Experts of a small language model: 223M parameters, 64 experts in each of 9 layers.
Below are experts of layer 8 (counted from 0) of a mixture-of-experts language model. Rows are named router (the router's row for the expert), up (a neuron's input weights, with its number) and show model dimensions 64-127. Each number is 50 + 15 x the weight over its row's rms, rounded and kept within 0 to 99.
After each expert's rows: "gets" lists some tokens that make up at least twice as much of what it gets as of all text; "comes after" lists some tokens at least twice as common just before its tokens as in all text. This comes from a sample of Wikipedia text that the model never trained on. Tokens count by the router's weight.

# expert 63
router:53 23 42 55 77 67 54 08 54 48 44 45 91 32 45 66 53 44 41 51 36 76 28 31 64 47 56 88 53 43 54 46 61 65 69 71 68 57 47 54 65 12 64 53 62 73 77 44 54 61 74 38 76 36 72 50 62 63 80 33 55 32 64 62
up0:68 65 92 17 68 50 38 49 18 40 43 46 37 31 64 55 56 64 61 43 17 65 57 27 38 51 35 74 59 61 44 61 38 58 51 45 63 20 26 59 57 59 51 72 21 57 13 38 61 29 48 46 38 00 29 39 12 34 19 44 40 61 31 60
up1:60 54 54 70 59 59 57 47 55 65 49 54 45 55 47 29 48 39 36 57 24 57 41 75 38 46 69 69 43 71 40 63 24 54 33 55 41 50 35 61 34 69 52 58 58 45 39 54 44 47 53 49 60 47 44 50 30 47 52 59 46 49 44 61
up2:48 40 46 49 49 58 62 39 62 41 63 54 36 84 42 51 49 34 55 58 71 66 66 65 53 52 52 41 49 46 29 36 26 45 50 63 56 43 65 57 56 41 57 53 46 38 56 50 35 68 42 32 31 31 37 57 69 28 60 56 37 69 75 54
up3:73 63 40 63 53 65 55 40 67 52 69 58 64 56 58 44 47 57 64 64 42 48 40 54 74 81 56 49 44 71 49 31 37 32 40 63 43 61 63 85 58 54 37 50 42 37 44 46 37 71 43 59 49 60 61 43 49 64 46 60 66 69 49 66
up4:45 49 23 49 65 44 21 42 65 09 41 62 62 52 43 41 58 53 33 19 22 63 33 25 99 34 70 75 32 57 65 61 56 69 45 42 38 63 32 43 76 38 51 53 58 60 42 70 20 43 72 35 47 48 75 52 19 73 24 64 32 32 52 73
up5:50 70 80 62 20 26 25 73 46 52 45 26 55 66 17 29 53 63 48 42 39 56 46 54 41 28 41 16 63 47 41 51 41 54 00 34 51 44 47 53 60 50 29 55 43 53 36 39 71 49 46 59 63 56 47 36 31 92 49 38 50 42 61 47
up6:43 52 42 65 56 45 43 47 65 31 67 41 53 43 57 56 54 75 41 39 52 41 43 37 62 74 55 64 54 84 31 24 47 57 49 41 44 48 41 55 54 46 59 53 66 43 60 32 40 21 34 56 46 44 75 44 28 48 55 44 59 32 35 59
up7:60 32 56 71 71 47 48 76 40 39 53 38 52 39 31 77 43 56 48 62 67 38 50 50 59 56 45 56 41 53 39 70 38 54 73 48 67 45 63 45 40 50 29 45 58 56 69 62 23 43 20 41 35 74 52 39 32 74 42 21 48 37 61 62
up8:99 69 61 62 75 47 58 33 58 39 63 53 42 76 85 63 33 48 66 50 44 59 60 45 46 71 20 28 46 49 47 42 51 51 66 44 38 53 20 40 44 35 55 61 48 58 73 50 35 65 79 61 50 45 52 33 59 72 27 57 27 88 51 33
up9:37 42 49 30 60 50 58 38 42 61 12 71 35 52 32 78 69 51 66 46 25 55 59 18 30 53 45 71 69 39 52 20 62 46 30 26 52 28 58 30 70 39 49 53 77 36 57 55 22 37 44 42 69 66 60 45 41 74 28 62 56 28 53 56
up10:59 81 58 54 43 55 52 55 41 37 51 31 28 60 55 43 53 53 49 70 34 57 25 43 70 51 36 47 46 37 55 46 38 70 25 33 51 56 64 40 58 83 74 43 42 29 73 53 60 57 65 57 35 51 77 46 78 45 93 66 47 74 53 49
up11:58 69 58 49 62 30 38 65 46 51 31 49 36 43 27 56 36 39 23 63 69 72 19 68 41 65 57 59 48 57 47 42 54 37 56 55 53 78 41 60 73 43 66 15 60 63 45 46 53 26 43 40 40 68 35 55 54 46 10 38 35 76 46 58
gets: " 0", " 1", " 2", " 3", " 4", " 5"
comes after: " |", "N", ";", ":", " 1", " /"

# expert 7
router:35 38 50 22 34 77 48 52 45 60 41 70 56 37 69 76 51 51 28 40 34 26 42 58 47 30 45 65 53 42 42 10 50 35 23 54 52 69 60 39 59 54 48 50 36 22 64 48 36 65 58 46 71 76 48 46 43 37 64 59 23 43 38 48
up0:82 62 46 47 41 33 37 52 42 51 41 52 47 51 21 54 61 73 42 38 31 67 44 33 80 52 73 61 59 64 82 67 43 61 40 45 34 40 19 48 42 54 55 71 39 48 61 62 35 40 51 17 55 48 40 26 20 51 37 62 38 64 69 24
up1:72 35 57 26 42 75 55 63 56 78 70 28 47 84 70 50 52 49 74 46 36 20 50 30 51 42 44 43 31 53 65 28 53 47 39 55 31 62 63 80 27 48 52 69 74 18 44 45 43 56 08 80 44 29 58 60 48 49 65 72 54 62 67 69
up2:64 25 34 35 67 57 62 34 64 47 00 36 42 41 63 70 39 45 59 74 50 26 47 65 45 51 53 72 49 71 40 46 12 44 67 62 72 65 54 32 60 72 36 62 69 33 31 62 84 38 54 59 63 44 46 84 61 45 51 59 58 27 43 62
up3:54 38 17 33 61 48 49 57 59 00 75 39 52 47 35 50 48 41 52 34 51 62 57 44 52 11 50 20 57 39 45 33 62 51 62 48 55 52 56 56 58 44 54 58 52 78 60 58 39 61 53 34 64 43 55 37 53 24 74 54 51 31 53 56
up4:43 57 62 20 55 53 54 45 54 75 43 50 46 51 70 41 51 48 65 50 48 61 72 39 26 41 49 48 39 57 88 35 39 39 59 30 39 67 58 43 41 74 28 37 42 47 37 73 63 43 67 35 48 75 36 52 53 40 38 62 62 50 49 64
up5:46 36 41 58 64 82 33 56 80 31 46 72 18 60 69 67 40 61 56 53 55 76 50 56 66 27 54 33 51 48 74 49 67 44 57 64 56 47 57 65 57 81 27 44 45 38 77 48 27 62 59 31 70 35 41 18 27 41 53 69 59 25 23 16
up6:47 36 20 58 74 48 67 43 85 51 40 46 71 62 41 50 53 36 40 33 66 63 63 59 43 45 49 41 36 30 51 42 71 31 69 60 49 43 24 53 65 43 61 83 54 33 50 48 35 57 74 50 62 54 53 27 62 53 57 53 39 50 53 48
up7:52 33 51 55 24 68 42 51 35 31 67 58 31 38 56 62 60 48 66 41 45 30 14 35 33 36 37 76 55 55 53 62 31 52 70 47 46 29 77 57 42 69 46 36 50 56 44 36 55 95 55 68 49 58 80 60 46 48 64 66 59 58 70 52
up8:72 32 68 48 58 48 65 67 52 57 47 29 92 30 60 59 45 54 35 29 47 43 34 33 62 17 38 54 68 29 48 34 58 60 41 81 63 41 60 61 59 80 28 51 70 63 85 49 57 66 25 75 81 39 59 64 47 46 71 53 67 33 62 27
up9:46 48 81 56 49 44 55 40 51 63 59 66 37 64 42 43 56 50 37 59 78 59 39 50 75 62 54 41 39 56 62 70 70 33 53 62 63 73 56 44 55 71 83 76 50 16 88 41 65 45 66 29 26 60 60 18 34 49 50 55 35 17 62 78
up10:48 23 44 45 67 70 61 51 50 48 51 63 27 33 43 55 46 42 47 42 50 39 86 70 48 60 72 18 40 37 38 49 46 21 67 28 56 29 56 48 54 37 55 45 42 50 40 18 47 35 70 07 75 41 51 39 19 51 52 66 78 40 44 66
up11:57 41 70 50 50 75 69 51 52 83 34 45 77 71 49 45 73 74 61 77 36 55 70 50 60 29 35 31 47 59 81 61 49 80 51 51 47 52 59 41 44 65 29 31 45 25 78 65 71 43 53 64 54 49 40 38 68 61 59 48 45 61 39 37
gets: " ", "′", " (", "ร", "и", "а"
comes after: " |", " ", "и"

# expert 0
router:34 39 45 39 48 53 61 32 53 39 58 80 35 19 24 36 89 68 51 59 49 47 40 77 62 44 79 52 33 61 74 36 46 50 30 41 52 40 39 29 59 40 47 44 48 38 70 52 26 58 46 47 30 52 67 37 41 60 44 75 35 51 67 92
up0:54 29 52 59 66 48 34 69 42 62 50 42 40 45 39 65 51 44 38 45 63 60 29 44 39 37 69 76 59 57 12 53 47 49 42 70 52 37 23 41 49 59 40 79 24 67 54 53 33 58 43 84 55 58 61 56 32 79 31 64 44 45 74 55
up1:63 48 83 55 37 71 29 64 37 51 39 64 60 99 28 21 65 25 53 65 42 72 75 54 46 43 40 59 63 54 53 57 61 39 31 52 22 30 54 45 61 47 50 39 39 38 53 67 58 80 37 36 31 62 63 58 28 20 34 47 60 42 35 59
up2:76 46 56 46 75 55 55 54 31 45 59 50 54 61 89 47 48 44 67 51 60 58 73 30 86 35 32 72 65 54 54 65 55 44 59 52 59 45 53 19 46 79 57 64 59 26 65 84 59 38 66 44 67 44 55 34 69 60 81 47 58 46 72 31
up3:25 58 76 30 65 73 59 52 58 70 41 34 34 44 44 41 66 30 52 46 52 84 51 50 50 31 32 71 54 58 41 76 66 47 73 52 51 52 88 39 44 28 47 55 25 33 57 52 46 53 58 48 59 57 54 33 62 34 59 49 56 49 65 54
up4:33 52 65 56 30 35 37 43 72 53 46 48 26 64 45 16 27 42 37 44 34 48 56 51 56 60 34 30 31 50 61 50 68 54 45 41 73 54 70 50 59 55 57 22 49 67 53 47 28 86 81 44 62 78 55 59 49 46 37 34 74 41 47 17
up5:57 25 75 62 67 44 46 63 46 47 55 53 42 62 51 28 55 73 75 59 42 78 49 38 49 29 50 63 68 24 16 65 38 55 53 60 61 61 50 33 45 34 54 63 70 61 77 73 40 67 49 59 74 82 36 52 42 51 68 47 20 54 50 68
up6:40 66 56 16 36 51 59 61 69 53 48 66 42 64 20 39 59 46 58 70 49 37 50 45 74 49 57 45 50 34 82 43 46 48 30 34 46 68 51 48 69 45 43 49 51 38 52 58 24 56 43 23 35 65 45 50 39 59 28 69 60 44 67 60
up7:42 65 55 63 59 61 78 44 47 43 43 38 54 52 50 71 61 55 48 59 60 43 53 54 69 42 47 16 05 55 52 73 43 56 56 89 54 58 76 65 59 46 37 60 28 60 56 57 67 49 48 44 41 26 42 48 22 58 28 46 50 47 36 69
up8:70 56 95 43 71 59 51 68 51 63 38 56 56 47 33 61 80 38 41 58 51 50 46 46 71 73 47 49 53 44 23 44 55 59 34 58 40 74 28 47 50 43 48 63 54 52 30 74 40 39 35 62 65 58 39 19 64 42 55 38 44 51 47 54
up9:45 64 44 44 36 31 45 85 43 61 48 39 19 78 27 39 68 28 24 56 23 52 46 52 53 45 60 44 20 45 56 48 34 61 47 58 46 27 48 82 51 17 73 59 60 54 57 42 57 33 31 44 53 65 22 53 47 40 75 59 44 40 49 47
up10:32 34 49 64 42 19 65 44 41 69 56 68 48 41 65 85 61 66 33 31 58 63 46 44 57 67 68 67 37 45 44 55 48 52 32 53 38 46 40 40 52 39 60 63 54 34 47 39 60 71 25 42 54 64 34 25 13 81 49 49 24 38 40 70
up11:62 47 66 21 34 43 47 53 74 39 56 62 38 33 03 57 55 74 53 45 41 31 38 69 67 33 47 55 50 55 67 81 68 50 47 54 52 39 57 43 60 58 54 44 49 80 52 59 46 61 58 60 49 41 47 33 50 33 61 43 41 51 32 61
gets: "\n", "==", "===", " ==", " ===", ")"
comes after: " =", "\n", "==", "age", " ft", " =="

# expert 2
router:27 51 34 73 31 43 46 61 54 47 65 55 58 54 43 48 33 59 34 55 57 45 42 35 39 50 52 42 36 45 49 54 65 35 27 47 43 36 47 35 57 47 64 64 44 69 37 57 59 36 54 61 66 65 34 78 49 61 54 52 63 27 51 62
up0:41 64 42 19 74 37 64 63 44 61 65 50 38 50 75 36 40 67 78 63 47 37 25 50 63 23 58 74 48 47 48 55 47 38 75 47 53 64 36 56 56 76 37 58 69 17 46 66 28 47 56 56 55 51 16 80 69 58 59 42 78 33 37 53
up1:44 52 47 38 61 30 52 48 35 31 24 43 45 13 21 51 50 49 50 39 72 50 36 75 41 49 43 42 49 45 57 63 18 53 53 65 50 52 34 61 60 73 55 39 28 41 58 32 43 73 66 29 20 50 45 74 59 20 51 38 35 47 46 48
up2:45 26 41 43 57 40 53 24 55 45 20 40 31 47 49 67 56 76 65 33 39 40 41 63 41 34 46 57 48 46 52 31 50 67 45 51 48 69 58 24 67 67 54 17 57 86 65 30 23 74 70 50 64 75 34 34 19 39 65 70 57 61 27 37
up3:59 81 69 62 69 47 58 62 31 76 66 61 45 49 57 52 18 66 25 54 36 66 79 51 31 30 41 49 70 51 47 66 41 32 57 74 43 62 39 28 49 35 65 49 45 38 59 50 24 48 46 46 65 53 64 44 45 54 67 56 43 44 51 36
up4:72 53 32 59 47 42 23 49 57 60 37 40 46 48 73 27 62 67 40 65 66 32 68 49 43 52 69 40 43 58 58 54 30 61 81 92 46 69 15 56 30 79 24 54 59 27 56 61 68 61 51 33 53 57 52 41 57 61 39 66 47 71 67 40
up5:36 35 53 70 55 34 42 53 21 86 58 44 32 39 56 68 50 25 64 66 26 35 51 59 70 31 28 43 46 40 29 83 56 61 45 42 41 44 36 36 53 53 59 23 53 40 64 57 63 78 65 63 18 45 79 53 33 58 77 43 68 69 22 41
up6:38 56 44 52 54 65 57 45 80 69 53 55 62 62 36 57 56 53 68 46 67 53 74 36 67 53 40 36 43 64 54 55 63 48 52 56 29 46 22 62 58 20 72 80 20 42 56 49 84 77 78 13 58 68 36 61 81 68 52 28 58 72 58 68
up7:57 50 49 37 36 67 39 42 81 75 52 39 60 50 33 39 52 60 62 16 70 29 55 55 66 41 36 55 61 57 53 47 42 78 61 24 52 91 41 60 69 71 24 30 52 52 45 44 30 59 70 61 47 37 42 63 08 27 36 65 23 49 53 08
up8:64 62 46 51 30 66 49 54 94 51 34 34 30 53 54 66 46 39 70 64 21 51 49 64 47 55 47 54 55 50 45 72 52 63 50 38 47 49 23 42 70 75 46 38 55 50 48 74 27 40 70 71 61 47 31 63 54 62 62 62 59 26 43 51
up9:57 00 52 37 49 47 47 39 48 49 58 39 69 38 61 59 65 57 20 68 51 54 57 61 29 38 41 32 58 20 52 59 73 55 60 39 73 48 38 49 63 10 45 23 47 30 59 67 44 37 49 47 38 41 72 43 49 65 73 53 39 22 54 63
up10:70 58 62 70 56 44 41 58 54 30 40 45 21 47 46 51 33 54 44 61 41 42 42 99 62 35 76 30 62 46 66 56 40 65 54 58 63 64 35 56 39 53 39 24 52 82 42 57 61 19 45 47 41 40 36 38 33 28 22 39 48 35 64 67
up11:31 52 57 54 44 75 54 81 61 59 36 28 48 30 67 41 64 46 52 37 40 57 57 21 47 52 55 70 68 32 37 48 68 46 39 51 61 46 55 25 73 60 37 48 47 63 61 58 58 29 68 38 27 66 49 41 32 52 65 61 50 51 49 46
gets: " N", " C", "C", " D", "B", "N"
comes after: " (", " \"", "-", ":", "/", "–"

# expert 41
router:32 59 29 53 45 48 76 27 55 40 74 79 75 50 52 35 39 38 61 62 32 55 54 32 25 60 44 50 45 45 68 65 55 34 72 40 41 38 62 46 37 50 56 73 66 35 49 60 41 31 67 16 32 34 69 84 69 54 52 36 22 50 35 31
up0:40 60 22 84 78 57 57 42 66 39 60 62 38 50 71 40 55 29 58 42 77 37 54 54 39 53 52 66 52 56 14 43 34 41 62 44 52 67 63 62 63 52 61 71 55 48 64 78 32 58 70 45 37 64 62 34 69 34 61 47 34 53 60 67
up1:48 71 52 77 58 43 38 34 22 64 53 54 48 45 53 40 51 53 62 36 57 66 38 64 41 48 64 52 40 70 60 50 39 31 51 27 48 59 12 21 78 48 22 73 34 50 53 37 39 44 48 42 48 70 42 45 55 45 40 56 71 38 48 48
up2:41 35 70 47 39 71 46 47 88 63 75 76 39 72 36 72 47 27 23 54 63 58 73 61 41 63 47 42 42 45 80 61 26 46 46 47 57 56 58 57 38 32 47 59 61 72 54 48 49 57 49 09 47 59 70 38 52 58 59 51 47 50 62 35
up3:44 35 53 55 68 50 46 58 37 49 66 38 24 29 32 55 72 58 54 60 36 55 41 46 66 35 57 50 55 73 18 54 59 30 42 32 70 63 59 54 52 81 37 34 78 36 26 51 40 62 56 49 52 60 27 50 73 69 49 50 41 54 63 29
up4:75 53 42 34 44 40 15 58 46 51 27 38 39 37 44 51 47 73 59 64 35 41 46 63 62 41 59 59 64 52 57 36 53 63 57 36 52 46 47 58 37 47 31 64 40 36 41 36 56 47 69 45 51 47 44 41 23 32 59 37 70 45 59 73
up5:77 65 39 54 61 51 50 38 36 69 43 39 58 48 64 42 61 31 40 32 50 52 73 29 47 32 64 52 46 46 48 44 56 53 28 49 67 63 38 29 44 58 64 37 86 53 38 26 68 59 37 56 70 45 43 44 36 52 31 23 61 21 64 49
up6:41 43 61 48 52 55 55 61 40 37 68 48 62 51 49 36 51 49 61 71 10 59 36 34 63 61 38 13 45 72 52 60 37 38 72 39 69 45 33 53 24 69 47 28 72 44 51 47 66 52 48 40 33 43 58 50 31 42 57 87 49 37 34 54
up7:77 58 60 59 45 52 57 78 48 54 36 78 31 40 68 36 66 80 47 60 56 50 69 45 61 48 31 41 21 49 58 47 66 66 53 42 59 34 60 27 42 47 50 53 49 34 24 66 79 72 47 47 29 56 63 37 61 41 61 75 63 56 51 40
up8:61 46 66 60 40 73 72 63 57 59 60 18 70 47 73 69 28 55 47 57 39 65 36 55 74 52 62 55 43 24 50 52 69 46 64 74 30 73 44 65 59 53 57 54 54 63 57 59 48 50 49 59 63 59 48 07 71 24 75 57 45 59 52 39
up9:65 48 49 62 39 45 54 49 61 61 59 50 70 72 30 75 47 33 52 48 50 42 63 41 69 28 25 72 45 40 56 46 39 46 48 80 82 73 42 60 56 67 49 38 59 62 28 47 42 66 56 55 47 52 65 18 54 59 32 51 54 41 55 32
up10:67 33 80 54 56 65 39 57 62 32 65 53 67 44 57 29 43 39 36 67 44 59 71 46 61 38 53 34 49 37 41 55 56 48 45 45 65 41 67 55 44 31 55 76 57 53 36 23 74 36 84 34 60 24 47 42 68 68 51 52 38 46 55 45
up11:64 66 54 42 43 38 54 57 58 64 29 58 50 31 63 33 30 37 25 66 50 24 63 59 50 38 52 50 46 70 73 33 58 63 64 77 63 38 51 32 61 34 67 47 66 59 28 34 66 32 59 37 52 42 55 45 57 53 34 52 57 48 45 71
gets: ";", " |", " L", " W", " 0;", " D"
comes after: ";", " |", " (", " (7", " (8", " (6"

# expert 19
router:47 43 28 35 60 45 43 64 35 31 84 42 60 59 24 41 99 46 71 28 50 42 75 35 45 30 66 73 27 55 36 41 37 48 64 36 47 35 77 61 71 26 70 52 56 54 39 56 63 59 22 44 78 89 64 63 31 57 71 54 42 73 49 25
up0:57 64 48 37 11 39 31 45 68 59 32 50 70 45 29 24 37 56 38 55 43 28 52 47 35 73 38 38 36 36 55 55 50 70 52 25 39 59 26 52 79 72 39 71 50 31 62 44 63 32 58 57 19 81 47 75 26 31 44 75 42 43 33 38
up1:41 85 61 43 52 57 49 61 54 53 50 71 46 56 42 56 59 58 63 35 46 69 42 20 79 23 28 50 29 45 69 27 27 79 56 65 21 38 45 40 46 70 44 53 51 63 52 51 52 61 73 51 53 65 29 54 44 62 50 57 41 43 32 43
up2:50 39 34 60 41 38 55 47 51 55 24 74 29 45 14 54 74 54 60 51 47 29 37 62 68 73 50 50 73 41 38 54 54 67 88 52 53 59 70 65 35 39 34 49 29 53 36 62 38 48 33 55 83 45 48 72 60 50 73 62 54 59 79 58
up3:43 50 65 45 75 38 37 46 62 16 33 37 52 70 44 45 58 16 64 54 56 62 46 71 47 63 41 40 39 36 54 34 45 80 50 38 66 69 41 44 48 32 51 68 42 54 63 29 34 54 36 79 25 53 43 46 81 65 56 47 45 45 17 39
up4:58 57 40 66 32 57 16 36 46 52 12 25 59 66 46 57 86 60 73 81 65 53 37 68 21 55 57 64 65 54 47 42 33 51 50 63 39 72 51 60 43 58 86 37 68 55 51 82 58 71 32 35 45 61 76 20 25 85 48 39 72 15 51 51
up5:22 46 47 52 48 18 22 34 70 79 42 48 82 52 41 56 38 37 65 53 65 38 29 48 37 56 62 28 51 45 65 51 35 45 25 22 89 81 45 28 53 52 61 55 35 70 56 34 33 33 67 39 24 47 43 51 54 31 67 31 32 45 50 52
up6:96 60 51 33 03 57 38 35 71 45 69 89 53 28 83 38 50 47 26 61 36 49 81 41 42 18 41 34 48 60 56 49 68 99 44 43 42 59 49 51 69 67 51 41 55 38 58 19 47 35 26 85 52 54 45 22 33 42 47 41 46 51 60 51
up7:42 64 46 57 45 50 61 32 49 54 44 44 24 36 47 40 56 50 27 40 29 48 46 64 55 60 50 15 54 33 37 62 53 50 50 49 44 51 54 40 50 54 40 34 62 49 48 40 58 54 70 59 53 55 64 36 38 68 51 68 20 57 64 89
up8:54 40 27 56 67 42 55 55 46 32 25 87 57 35 45 45 55 25 74 42 53 48 44 52 37 50 58 63 48 39 53 62 34 51 56 41 63 52 24 76 63 22 42 41 19 35 72 41 53 31 45 37 37 64 61 52 45 63 45 47 55 77 24 35
up9:57 44 59 47 46 18 61 40 47 43 40 49 29 33 40 69 30 42 51 43 70 51 69 49 57 49 49 75 11 35 53 53 49 49 62 46 28 61 36 41 31 52 55 40 87 76 40 42 19 58 49 67 61 42 44 43 43 38 53 51 46 66 55 38
up10:34 71 50 50 68 56 58 58 60 31 68 35 46 46 33 37 29 68 28 49 64 51 27 39 54 56 36 53 56 72 61 68 47 57 23 36 33 50 61 38 60 22 18 37 93 58 83 40 51 47 41 62 49 45 41 73 34 71 46 35 54 52 61 54
up11:47 70 46 73 60 44 39 41 59 79 83 45 62 50 65 58 55 42 37 39 34 62 50 42 70 52 35 66 64 52 62 39 69 38 31 53 47 93 50 27 24 50 63 50 67 67 62 30 52 88 53 60 27 72 47 24 17 28 52 74 56 60 53 57
gets: "|", " The", " the", "The", " |", " This"
comes after: "\n", ".", " with", "---|---|---|---|", " that", " by"

# expert 34
router:58 22 48 58 70 44 48 39 70 44 52 53 50 25 81 48 67 54 65 63 33 58 50 28 31 43 41 55 67 32 63 75 47 74 50 55 48 52 38 51 78 19 58 52 41 58 34 43 55 40 67 26 45 31 76 22 51 36 41 32 32 83 52 44
up0:64 12 26 44 56 52 45 47 52 47 84 26 60 39 62 36 47 45 74 60 75 46 52 34 52 59 71 50 55 48 36 38 39 67 58 30 34 47 55 49 35 44 79 45 42 38 73 66 53 60 41 49 25 54 52 44 39 53 67 56 44 36 33 31
up1:52 55 39 59 30 45 82 63 62 36 46 47 57 74 39 64 39 71 45 48 33 50 71 59 72 39 51 65 22 51 46 38 65 63 82 28 84 60 58 77 60 91 47 37 67 71 46 85 58 63 26 41 70 53 45 54 52 53 37 64 22 58 58 34
up2:68 55 42 57 35 69 56 62 71 57 59 63 37 64 49 36 52 60 61 30 33 32 49 49 49 76 43 61 67 44 48 75 24 36 63 52 41 42 57 78 38 75 21 38 45 59 38 47 60 26 37 71 61 11 31 55 46 26 59 52 04 60 64 44
up3:58 51 52 49 37 57 60 31 48 64 37 56 48 90 42 56 58 43 51 58 64 50 76 58 35 46 42 58 39 46 48 52 53 40 57 54 39 78 54 44 47 55 45 66 39 45 53 25 56 46 36 43 35 50 49 70 89 58 23 30 35 45 48 40
up4:74 55 41 40 39 37 19 41 68 69 58 83 53 42 39 72 63 60 30 48 60 42 21 45 12 68 52 50 46 63 50 59 50 49 26 86 61 37 55 55 43 76 46 51 50 43 20 45 21 43 65 75 70 71 46 37 32 51 38 46 28 50 74 55
up5:65 48 61 48 45 25 63 38 34 50 47 58 53 42 19 68 65 48 55 75 51 65 71 60 38 52 42 61 28 22 28 35 76 65 68 33 37 28 33 64 27 34 42 48 29 77 47 33 63 47 42 44 35 44 50 32 39 73 16 43 49 53 73 49
up6:59 47 63 65 47 54 24 75 30 30 30 62 42 30 36 57 38 59 46 72 50 63 47 47 36 63 47 32 36 51 55 96 53 39 38 81 48 75 34 54 47 27 39 63 37 50 44 53 68 38 39 10 50 67 60 68 59 45 22 64 53 83 55 56
up7:46 54 33 29 27 58 42 43 43 49 56 44 50 44 68 40 45 81 59 29 59 51 52 41 43 49 48 62 61 33 57 55 42 63 56 53 52 31 52 32 28 85 37 46 42 70 46 47 74 25 53 36 33 52 66 45 51 38 43 49 63 36 65 49
up8:42 81 51 39 18 61 25 22 74 31 48 62 53 38 23 64 55 55 63 41 70 35 80 84 64 56 53 55 51 58 53 47 46 46 51 41 77 20 77 45 42 52 58 64 57 45 55 45 86 42 47 57 35 66 15 40 45 73 67 35 42 78 44 66
up9:42 36 51 47 68 61 52 40 78 44 68 53 61 51 66 62 64 45 80 55 54 37 53 45 50 64 56 32 85 49 48 29 74 43 52 44 63 35 41 36 66 57 54 44 48 42 40 45 65 94 17 42 54 62 57 55 35 47 57 52 20 44 67 65
up10:52 55 41 33 64 39 49 48 78 50 27 52 33 42 50 40 47 53 50 15 46 55 57 49 30 50 53 20 34 56 41 45 55 58 72 18 54 57 66 38 48 61 94 55 60 40 51 54 72 56 49 78 64 30 36 78 13 58 34 52 87 56 43 60
up11:46 62 47 51 54 45 56 58 58 79 49 67 51 40 40 46 55 48 41 62 20 64 59 83 52 43 61 50 67 60 57 68 54 59 38 66 60 44 40 79 20 52 54 46 20 38 59 91 75 56 32 39 62 51 23 25 42 39 42 45 64 55 60 52
gets: ")", "\"", "}", " 2021", " 2026", "]"
comes after: "|", " |", ";", " October", " November", " United"

# expert 62
router:66 74 53 44 60 43 54 61 48 34 63 45 60 21 44 39 45 33 37 44 44 53 18 38 48 77 56 73 31 46 51 49 65 67 50 45 33 26 49 78 65 50 49 18 47 40 42 21 60 47 65 47 39 59 64 57 54 46 38 72 54 75 52 50
up0:44 88 56 48 79 61 60 45 71 18 43 61 46 19 53 55 82 53 38 57 50 47 53 37 56 67 50 44 56 42 38 82 40 38 42 73 50 78 60 18 88 41 48 43 45 73 53 59 62 50 70 66 63 57 71 61 42 60 52 59 72 35 48 53
up1:37 53 56 80 49 54 59 48 43 30 46 68 45 54 35 44 33 53 45 25 65 44 51 57 55 48 45 48 30 48 59 56 62 47 54 43 58 48 57 45 78 31 45 53 60 65 74 36 33 60 28 71 64 60 48 50 25 38 52 56 58 67 47 54
up2:82 34 56 55 66 59 43 41 39 34 40 64 41 42 65 38 42 78 30 49 66 54 29 48 50 86 34 19 56 80 59 46 46 77 70 68 42 52 41 45 59 56 89 69 42 43 46 53 51 24 55 42 42 78 71 25 48 41 58 69 31 57 36 69
up3:85 54 33 82 72 70 69 57 58 36 50 43 34 57 42 35 72 51 38 55 67 39 61 66 46 49 49 69 31 63 63 49 38 58 49 49 72 56 28 70 53 41 82 63 60 35 61 62 29 55 36 56 61 37 56 34 16 23 48 69 22 76 45 27
up4:34 42 79 49 56 57 63 52 59 42 38 59 55 19 60 53 45 91 51 49 30 44 57 32 43 57 28 64 40 51 53 48 56 30 57 38 44 43 46 44 82 49 34 64 16 44 61 51 67 32 61 37 65 37 40 43 30 51 49 58 60 50 79 47
up5:37 42 34 34 78 29 37 50 53 60 70 64 37 56 59 47 93 45 57 63 57 89 52 43 49 71 36 63 32 56 43 42 45 57 59 66 55 74 31 42 46 22 43 46 36 52 21 35 13 57 60 47 39 69 43 46 32 57 70 63 48 60 51 37
up6:49 67 47 27 57 41 38 79 46 27 44 49 56 48 35 55 69 49 76 55 44 34 71 71 56 66 52 65 62 90 48 46 54 29 30 27 66 59 42 76 83 42 85 70 40 39 52 41 30 51 30 33 63 46 81 52 62 46 51 68 44 34 57 60
up7:58 74 49 60 46 48 44 53 54 53 43 56 62 75 55 51 45 60 69 38 24 53 54 29 78 61 57 61 51 33 46 18 60 27 81 36 59 55 45 49 75 77 44 45 64 52 66 41 36 37 58 40 63 41 40 21 54 57 30 52 58 21 33 26
up8:65 50 66 68 69 60 58 59 51 55 42 61 56 63 43 43 57 61 26 53 59 47 28 16 26 49 39 41 45 87 38 53 48 34 61 45 51 40 44 70 25 48 66 77 70 41 48 58 47 63 34 60 41 73 54 57 45 78 50 66 79 44 44 49
up9:65 77 46 65 60 62 37 57 25 47 20 55 68 48 33 66 42 63 65 72 61 68 51 41 55 69 53 49 69 32 51 61 51 44 57 30 57 41 41 63 47 50 71 37 50 12 58 53 30 38 54 32 75 72 42 42 66 31 49 61 66 44 07 47
up10:39 60 41 51 64 65 36 62 41 77 51 66 65 57 56 49 44 29 44 46 47 50 65 48 62 27 45 67 31 26 29 52 25 52 35 41 36 49 47 43 31 60 62 74 44 45 63 51 34 61 42 48 43 84 68 51 31 35 66 43 58 70 29 46
up11:38 79 51 67 46 37 55 49 38 38 64 60 61 60 67 61 53 76 61 53 55 73 50 35 38 43 53 59 30 48 67 40 58 65 08 43 59 38 58 24 45 41 57 48 33 38 57 38 56 67 43 64 67 71 54 36 75 74 28 68 30 56 63 43
gets: " 1", " 2", " 4", " |", " 3", " 5"
comes after: " |", "|", ":", "\"", " on", " 3"